{"n_layer": 14, "d_model": 256, "n_experts": 80, "experts_per_token": 4, "d_expert": 64, "d_shared_expert": 0, "activation": "reglu", "moe_layers": [0, 1, 2, 3, 4, 5, 6, 7, 8, 9, 10, 11, 12, 13], "router_score": "softmax", "normalize_top_k": false, "routed_scale": 1.0, "balance_loss": 0.00894, "balance_bias": false, "router_z_loss": 0.0001, "n_groups": 4, "groups_per_token": 1, "init_std_router": 0.0138, "lr_router": 0.000684, "n_head": 8, "n_kv_head": 1, "head_dim": 64, "vocab_size": 32768, "norm": "rmsnorm", "norm_place": "pre", "norm_eps": 1e-05, "positions": "rope", "rope_base": 10000.0, "rope_fraction": 1.0, "qk_norm": true, "attn_scale": 0.125, "tie_embeddings": false, "parallel_block": false, "init": "normal", "init_std_qkv": 0.0238, "init_std_o": 0.00318, "init_std_up": 0.0238, "init_std_down": 0.00318, "init_out_by_depth": true, "init_mimetic": 0.7, "optimizer": "adamw", "lr": 0.0016, "lr_mult_qkv": 0.5, "beta1": 0.9, "beta2": 0.95, "lr_head": 0.00852, "warmup_steps": 267, "schedule": "wsd", "decay_fraction": 0.424, "decay_shape": "sqrt", "final_lr_fraction": 0.0, "batch_tokens": 65536, "seq_len": 512, "doc_mask": true, "train_tokens": 502000000, "steps": 7660, "dataset": "wikipedia_en"}
Below are experts of layer 4 (counted from 0) of a mixture-of-experts language model. Rows are named router (the router's row for the expert) and show model dimensions 128-255. Each number is 500 + 25 x the weight over its row's rms, rounded and kept within 0 to 999. Numbers have three digits each.
After each expert's rows: "gets" lists some tokens that make up at least twice as much of what it gets as of all text. This comes from a sample of Wikipedia text that the model never trained on. Tokens count by the router's weight.

# expert 79
router:476481557470471514542490517471477496516518466520490472501531513481511473548532522475494477533471511474482464521542502529523453487526489508450519486517515468522512463537462525493523466522522499455472508505480479551509496500502520457490498474532506474519486528546548518493520502473462494496503508495506513481518490492499488571528471482504503542475470515486541504514506510519496500489541
gets: ".", "s.", ").", "a.", "ing.", "ed."

# expert 59
router:500472530463485533515487524468487468511497469522447467495535511526484465527494483445513480487462516503489477512525510538527506506493498532501515476470524526557496464544486486494502473502538480478508504507476462526490482526484549474539496478521491483520514526543535482491544501494454477510479485478482493499537464468512506551509495486540537532478497484489521523518527514527493496514520
gets: " the", " and", "'s", " their", " /", " A"

# expert 6
router:481482515500482514529532521481475496544540465524492504478501541505501502493525487480506473538504525483482488489535528555502481499502513530489532486450513481524476466533472514486499462490546493486507443473491468525489484531492550466517516477554498479524489534560570521469537502510462508502519484486523498498538481499488527556499489477526543497478506513508521519517527542555534506498517
gets: " but", " which", " |", " and", " he", " who"

# expert 34
router:471512532516458520535478501463505467521510480522431491493526529519501465537506519462491492503481488481493492491510496525487494479519508553459484456501508515538472507550476483505503466453524506494506494471486466521479488539505548521509538483522450494533495558547519500481528531499480523505511520463514470495521478498484502518523522450501539502474479509516511544527528524517526474508537
gets: "\n", "-", "0%", " years", " Primary", "°W"

# expert 74
router:465481519470465491521512531487468512477502493517479488501502524466472495524505519475521476522535525466501476509526526517524460454526496536478507483523505498518525460520471493559541450494510467502499500499494487519498490484471503483494499494552493514531528521527502511487513506469505529488514518505521492467526468482503502507507481501507528504431445516465511478526503521536483480528545
gets: " over", " than", ".", " to", "ing", " about"

# expert 29
router:515457528459500555509498513511468497512516494551435474487496524491487471533534513470504477537517512470454478498529489531500486467525460502506486470510500484510509483525412504500529452512508486504491485466481450526473456529505505486507528483545508479528478512539522506489522519473493481511493501507539506479566469462475495515516469478536499527486470504491532526505528499521507520504545
gets: " |", " 0", " 4", " League", " Ward", " held"

# expert 44
router:525496499474473502528469493468482456511540460507476507475475510498510521543531487503547467502500507456485457537512514523517499488527523524466522469506515502525495500513487493498522457480519517461482482496462440512488464526529562477506508459576484483524486549532542517473523470506476517493505520477522482466546490481503504494501511463504514479466449478498534546508563528497487479510542
gets: " |", "|", " The", " in", " by", " film"

# expert 25
router:481502538464514508529490552473494496482513487504454466491518514504477511522513510473520476553508517466487464513540510548504457507515475519491502488507494497530490454527460489469522473502499467453504500482462491550484497534475519495488516507522446458540535526548534467498546504464515498522501521465526523486524486466482521536510494457519553533436456519477518507508522521530488511550520
gets: "\n", " List", " single", " highest", " half", " third"

# expert 70
router:476513525489475533530498534447465491535527481519461476469532547484519464557492512454480503521483502470453497524529512530519503507522497518445499471495509469537497476536462504512487460498535492476491482504494460547514499492509519475498507484551480477529498551549568506489519524482469487480511515489512522502502511495494475544521487488522523528463470501511534524486514517527524482484516
gets: ".", "s.", ").", "a.", "\".", "e."

# expert 48
router:506514503476483501547500496483509467483553488520500474494519519508492507520498490483531482520520517459475485514532522511494469475512487553485523490481510498527491470519481473484517455483525484435496479492474459512516441555500533481508533500542500494530491511532531501490516531476493526522527511495522497483524487516464520516518523463509502497468467492516521533514571527499507492498515
gets: "|", "'s", " as", " for", " from", " their"

# expert 54
router:548492517470480539541508514486514472483524499501496501493500524508489521537540501481517446517504504472514474516521511524489467475512499539477538463486523507513521524501468492508500480492500476483516473495484466520469451514504517481545507469560481492539458519518510491467523468484493501509475531488535466442552471454474487540492484501534526474467455506502535540541537525497513496510537
gets: "\n", " Nominated", " Best", " music", " 7", " been"

# expert 9
router:488503540513449506534474508465495465494506459492471492473520526511511491528519479493521500514506540502450479510523523531509500515510503530490494479491507495542478477520465481503510466508529489492480497486490452519493485536518550467527534470562484475538480541537554507473553518482482525503530500492500502499541482472493502527522513464539512510493476507513509562503536534524507469497514
gets: "\n", "en", "\"", ";", " D", " "

# expert 2
router:479516516485506508511468543479484461495517477494467478479533524512497486518509492471518496544498513472495468502523520525512485510501511520447526488497490506526499500521486516475508459510525494477515464471499462516501453519516535478511520498553470469512493548539539463489536529484509504508504528484511472492540467504508492507511510473533528529501465516498548539508537510512486466536535
gets: " he", " I", " they", " she", " He", " it"

# expert 43
router:450504499465486515505490543478494501507506449507471486493564496511508451513503513485484487528509514489502475481530501519477493497542457552499525498493529476556495491552475498542481475487509500488505484485475469549510478517490518474538500458545484512562527534525494512484534503494505502484495504494508500505551476498456490534560503486518547490484487496501525534481561503509502473483498
gets: "\n", "ir", "y", "an", "'s", "un"

# expert 76
router:490483528476503520515468530449493468496484501541498460499508523487500486522494528483512477517488513465471473522532500552514484513517501555454536456485475496530499481545441507517529468546513488505483505490476489545511482525494518505499495502533485479554513545540504493492514476471483511524500499461503498457520476482515487506502512488507554518458441501462525496490491506512483494514528
gets: ".", "s.", ").", " in", "ed.", "\"."

# expert 18
router:483486536487482547518468526465482452498530478524452476505521533514500496510477491467533475516481488476501468539523548525497511497523497523504507467490507488556486479531456498532513463482519484488488489487483473532472469533499538471511531474535491472540527533525528494479535513473476477495483516493498498496549470469510477553510489489539509518484468487512527524531527513567486457497514
gets: " the", " and", ";", " ", " are", " has"

# expert 53
router:467488528464509504499489549469521478490544496539471474470519551489487500510494521460495507502507521456517473499525503514513490490500513567515549473509507500546456481526461484507524458506501497464501503483481482526506443509516529473520492499508457496526518529511516463482538502492478503487488489462516494518510491509533515525527511459521520465427456517507530521533516545509527508501526
gets: " to", " from", " in", " at", " of", "|"

# expert 14
router:528466550484487502530504526473441493521561466509471501499503527494487518519489508484535497541538521481497456499536548547506467476524472523507517513471513520526493447539489480519524451505512479496502514479489491520466486525496547495503495481510475495508542513521512493480512499495519523478480520476524506481559433483505497538509502491526537528454468510444521504532529537548505504526538
gets: "-", "|", "=", " John", "ul", " May"

# expert 68
router:481492507462510520505456503465498486497523457497488486467528508482493484515514495437480487522532508492495492545503500544512505523517513528462552492546492498543483491529464502520526452503521458479510456468481449496509465538504555466518512497573497466534507518526525473463510515481462474509484491494497487471504461448512502513503475502545521534480449523479519500516522533536503494514529
gets: " a", " only", " ", " with", " for", " is"

# expert 36
router:497491543470489545518466511471498494523499504517482479511513519491488487512522521468498477512476485483486486541522489531510496543509466556452539482528508483523517466526460470519497461490518475456496461472452485531497491525493515504491499496549486474537497533535520492486516512491468500512525493460500507476520471470527497527519494482517536498470441478468529513491521490535508487498536
gets: " the", "-", " The", " its", ":", "″N"

# expert 58
router:497486528459451518550483526458498468494513511516487456475518516503483483499526474435510499516491490481490467516555522525521511495521526533520488466482514490542494475526481510512510476523529473456505499487450450535480482543513547465528507471510499492514509502529531471471544552475466496487525488492503485491534478461512505555505460469528539502487491495526504527528545535536504501533510
gets: "'s", "y", " of", " the", "ar", "al"

# expert 19
router:498474537468493528517499528473472507523515491512490501475484486508522460527502492472509480488494490497445461506527508529530486492538479558503537484512508481520458472527467513486518477488507489476541470495470436502499440502506542514499518469549514491550479521519519502511522517485493488520511503493554482487542491482468487528523477470537551526476515502537557542518515499526508486478524
gets: "\n", "n", "m", "|", " C", " W"

# expert 30
router:499471528492480538534482507461496480499556507546460474490511516513493493529505459459534491503485516495491460502545519524531490479514532541483525438488527500534480475532484507471516469502530455472480508484468460531486464523534529459508553494517484495528517506525539484480521516459508509531496506480517474479549479475498491502517485491525496513485452520505539568500523514540521471509538
gets: "-", " 4", " in", " 5", " American", " U.S."

# expert 26
router:525496533477501532526499517458491498533522487502461501494502502506512507525521509491535489503504499478499442517537510509482447456522459517479493491503482471510530486526478491528530453480520469473497469506477450533493474522498519496518526489541510500549506528526511511463518508484492487487469501495518492464530489485490482510495472492560496516496487501499543524528555488511511461523557
gets: " |", ":", " 2", " 3", " ", ","

# expert 4
router:468516510482483521518466520496488489492515502539460483504519530511513478531483503464485467505486515505501472509531520516486510484526481552502504448488494475506515491560497498492521459515516498490492477472467480499481511509466525488515495519534470507546532545552506488480520497484497488512488480494520499479554464461506488510520498479519540506476484501516543530512517517522474468528545
gets: " ", "-", "|", " were", " his", " was"

# expert 28
router:492499543497485533523483515466484439513521498552472492457549531526478481512512481467512487532480501474481492525528521526511505470523487538470523477509520504541475474530468512505511470493512498499489492512500466525469470539503543483529553472539484475525486533540515488451531515492478510482487507483516485511527474471504495536526498471528513519488473466499532535522512515536504453501526
gets: "\n", " 3", " 2", ")", " 1", " 6"

# expert 13
router:458494527478457514515477552454512481533508490517479484494494524533494490517519498499495454541506534468495489495527519533485436512520503537481493506496496471537495499520499524515526457498512491471529487488494461538491487516488534468495499490559480495536509531538544486507532511497480495527523527473534471481538469509473518530501508496545500533487477520487519523508494511516502483500533
gets: " which", " it", " and", " he", " It", " they"

# expert 8
router:471481528482489491527475519461475453517516479510494510462520506516521503574490511497532485509507500462488444478539543553540462480477503535493533474503530443542498465527468526511522488483533472496484497485491462506482470521499534478491516460560471488517520533517518492484513517496511516514545500479496480505522494504503496500517505501524503495492452501505517521515539515526493469519530
gets: "\n", "-", " \"", "b", "p", " \"s"

# expert 15
router:492496529472484522506478542477466493512525503512462474492534527500500502498486520465490476534537525480504487506536534557490478485514488512489501475473500475527538476541491492478528476512538484490481501484490499511499495517476546499512503495533471484535512540551539460448542505456508502496499520484521493496521462464493507511512499471523532504452453498477521506515516517528470476510516
gets: "\n", "19", "20", "10", "11", "8"

# expert 40
router:531495496482520502527490509463504457517551508495491489484515498497505529542527481507524453508497520442474470515516512526514488462524487523462540471469528511519497502514478490514515457494514489464495481484473448516496463519512548483541496465559488483524501534520523499474517480493473530509498526494506521467527492488500493504500488461506519462444448511519530533515557515503524500519530
gets: " |", " on", "|", " released", " by", " in"

# expert 35
router:503465535493499559526510531476489472487522471538449468465526513513483480509499515481531468530498507453466485505516517543523501487506499512499527489488512508517499447516483491507516467516513492477539484477474460513492471520482532474536548494515492467522489513527517466470543512476496502482504482467516483509530463466499486530497518470528507517476483519466533537551519523523539442488523
gets: " 0", " 1", " 2", " 4", " 3", " "

# expert 0
router:504506544486506515545466537502514490519539487544482471491515515528484493525476491474512490514509519466510478500543536529488463483521479531476528490486488503516478491514453480509516451498550488495514471493490475543506471545487526481489510458539484496527506555528548488478533486480499499523489497459549467476520460477505495515500533503536544533479463503465531534484521518520481516513546
gets: " it", " not", " he", " him", " them", " her"

# expert 47
router:466518524476460511534499519495486486516506489492479499476544530525502505526498511480508493526506513497472496510503509542514449477533452537482497528511487468511490476522490500489521469502519500472508469481500474505482489521499532495532508484541494491555521521553550477505538531470488487508502501488542500516530483499479472509493534507495520507469469519506513523512531519505462481512536
gets: "\n", " of", " as", " in", " after", " before"

# expert 7
router:505466551477479495531501530516482479533533471514467484476544516510523453522497524489534491501514489472509518529520503533522519496533460518494531500496503501527467476518498471500524463463530499488546467483479473513474484499493544489516499472528501475528524513528526514483512523484485497472482526505523457524537449492459489544517481465518541527482501478502508523548540509505527507509530
gets: " |", "|", "-", "',", "'", ";"

# expert 41
router:494480521478490520559484523478491482489532462499485483461525491518468499521531503482507494531512507443497451489527518526507477493529484536484532481502520508516513513546480494517531439510508509471511478461474452526484489535518516489490475483525495480553519512537548480477547507454481530510484473485532477486512467449534505519517512491522540508474464531517508539504520519541488495500534
gets: " of", " on", "ly", " to", " other", "'s"

# expert 55
router:468504493483487524499505509486500495485556509505464480459524538533495471522492509488477485510527510469463508484538518539496471471483479538473534519465515527522468488520482493501495453502526499476491501473512459506468491552463506472553507464527485489529534513533530493491527534482503511522485489488527491513492496505487507528497485475502512503450468547520516544514516503512495493507542
gets: " to", " of", " in", " for", " with", " after"

# expert 52
router:500496509478469539533489499461475464514548462538505501487494500505493509543527483466525471520500512479521447518506501528517489508515505521487508475504507471548483477527501514522556416501532494469486476482479456513483512539480559461486515469551503501521485508536522492489547493461505526488536491464510504476532477418527501500523523484529510467470452458520532533502539525523495464506528
gets: " of", " on", " to", " a", " other", " for"

# expert 46
router:482489521482495503538490524462481473494554499505496460472542509509513497525516510455491481507502530465486496484547525520474490486533502526468498499471523532527516506525480457519539438483535489474524507491467476517483461540505547497515528481510465480551490532519526494486539504486475520536480504479515510479496474503522502504526492498539503504476476532499537542522525538516487494532557
gets: " from", " of", " at", " in", " for", " by"

# expert 50
router:491451496501485515529496522460459478489525514488437487477529523509518466525498512464483470522494493469483477470531526516503490496510487512474520498462519514518512467521489519506532461487516488476497487489466459508485489522474536487534531492539477495519507526541510505482564529483493493502503505495543460499518483492476529535480489503509516500500473522515542521521520536542513483527548
gets: " was", " as", " a", " of", " been", " also"

# expert 49
router:467490510482494507528487515490481477509529474530490477457555503521507483541488506460490490512518504463474508499531528536517491471541490521496500504486511493507482495539483481488528461496533497463492511476480473516489454539501531480521541471521488487534523525542541486458544537472495517525482503495509490492515491497480504525520500486531522495458466528497520516501499514524494516530520
gets: " of", " to", " after", " for", " until", " in"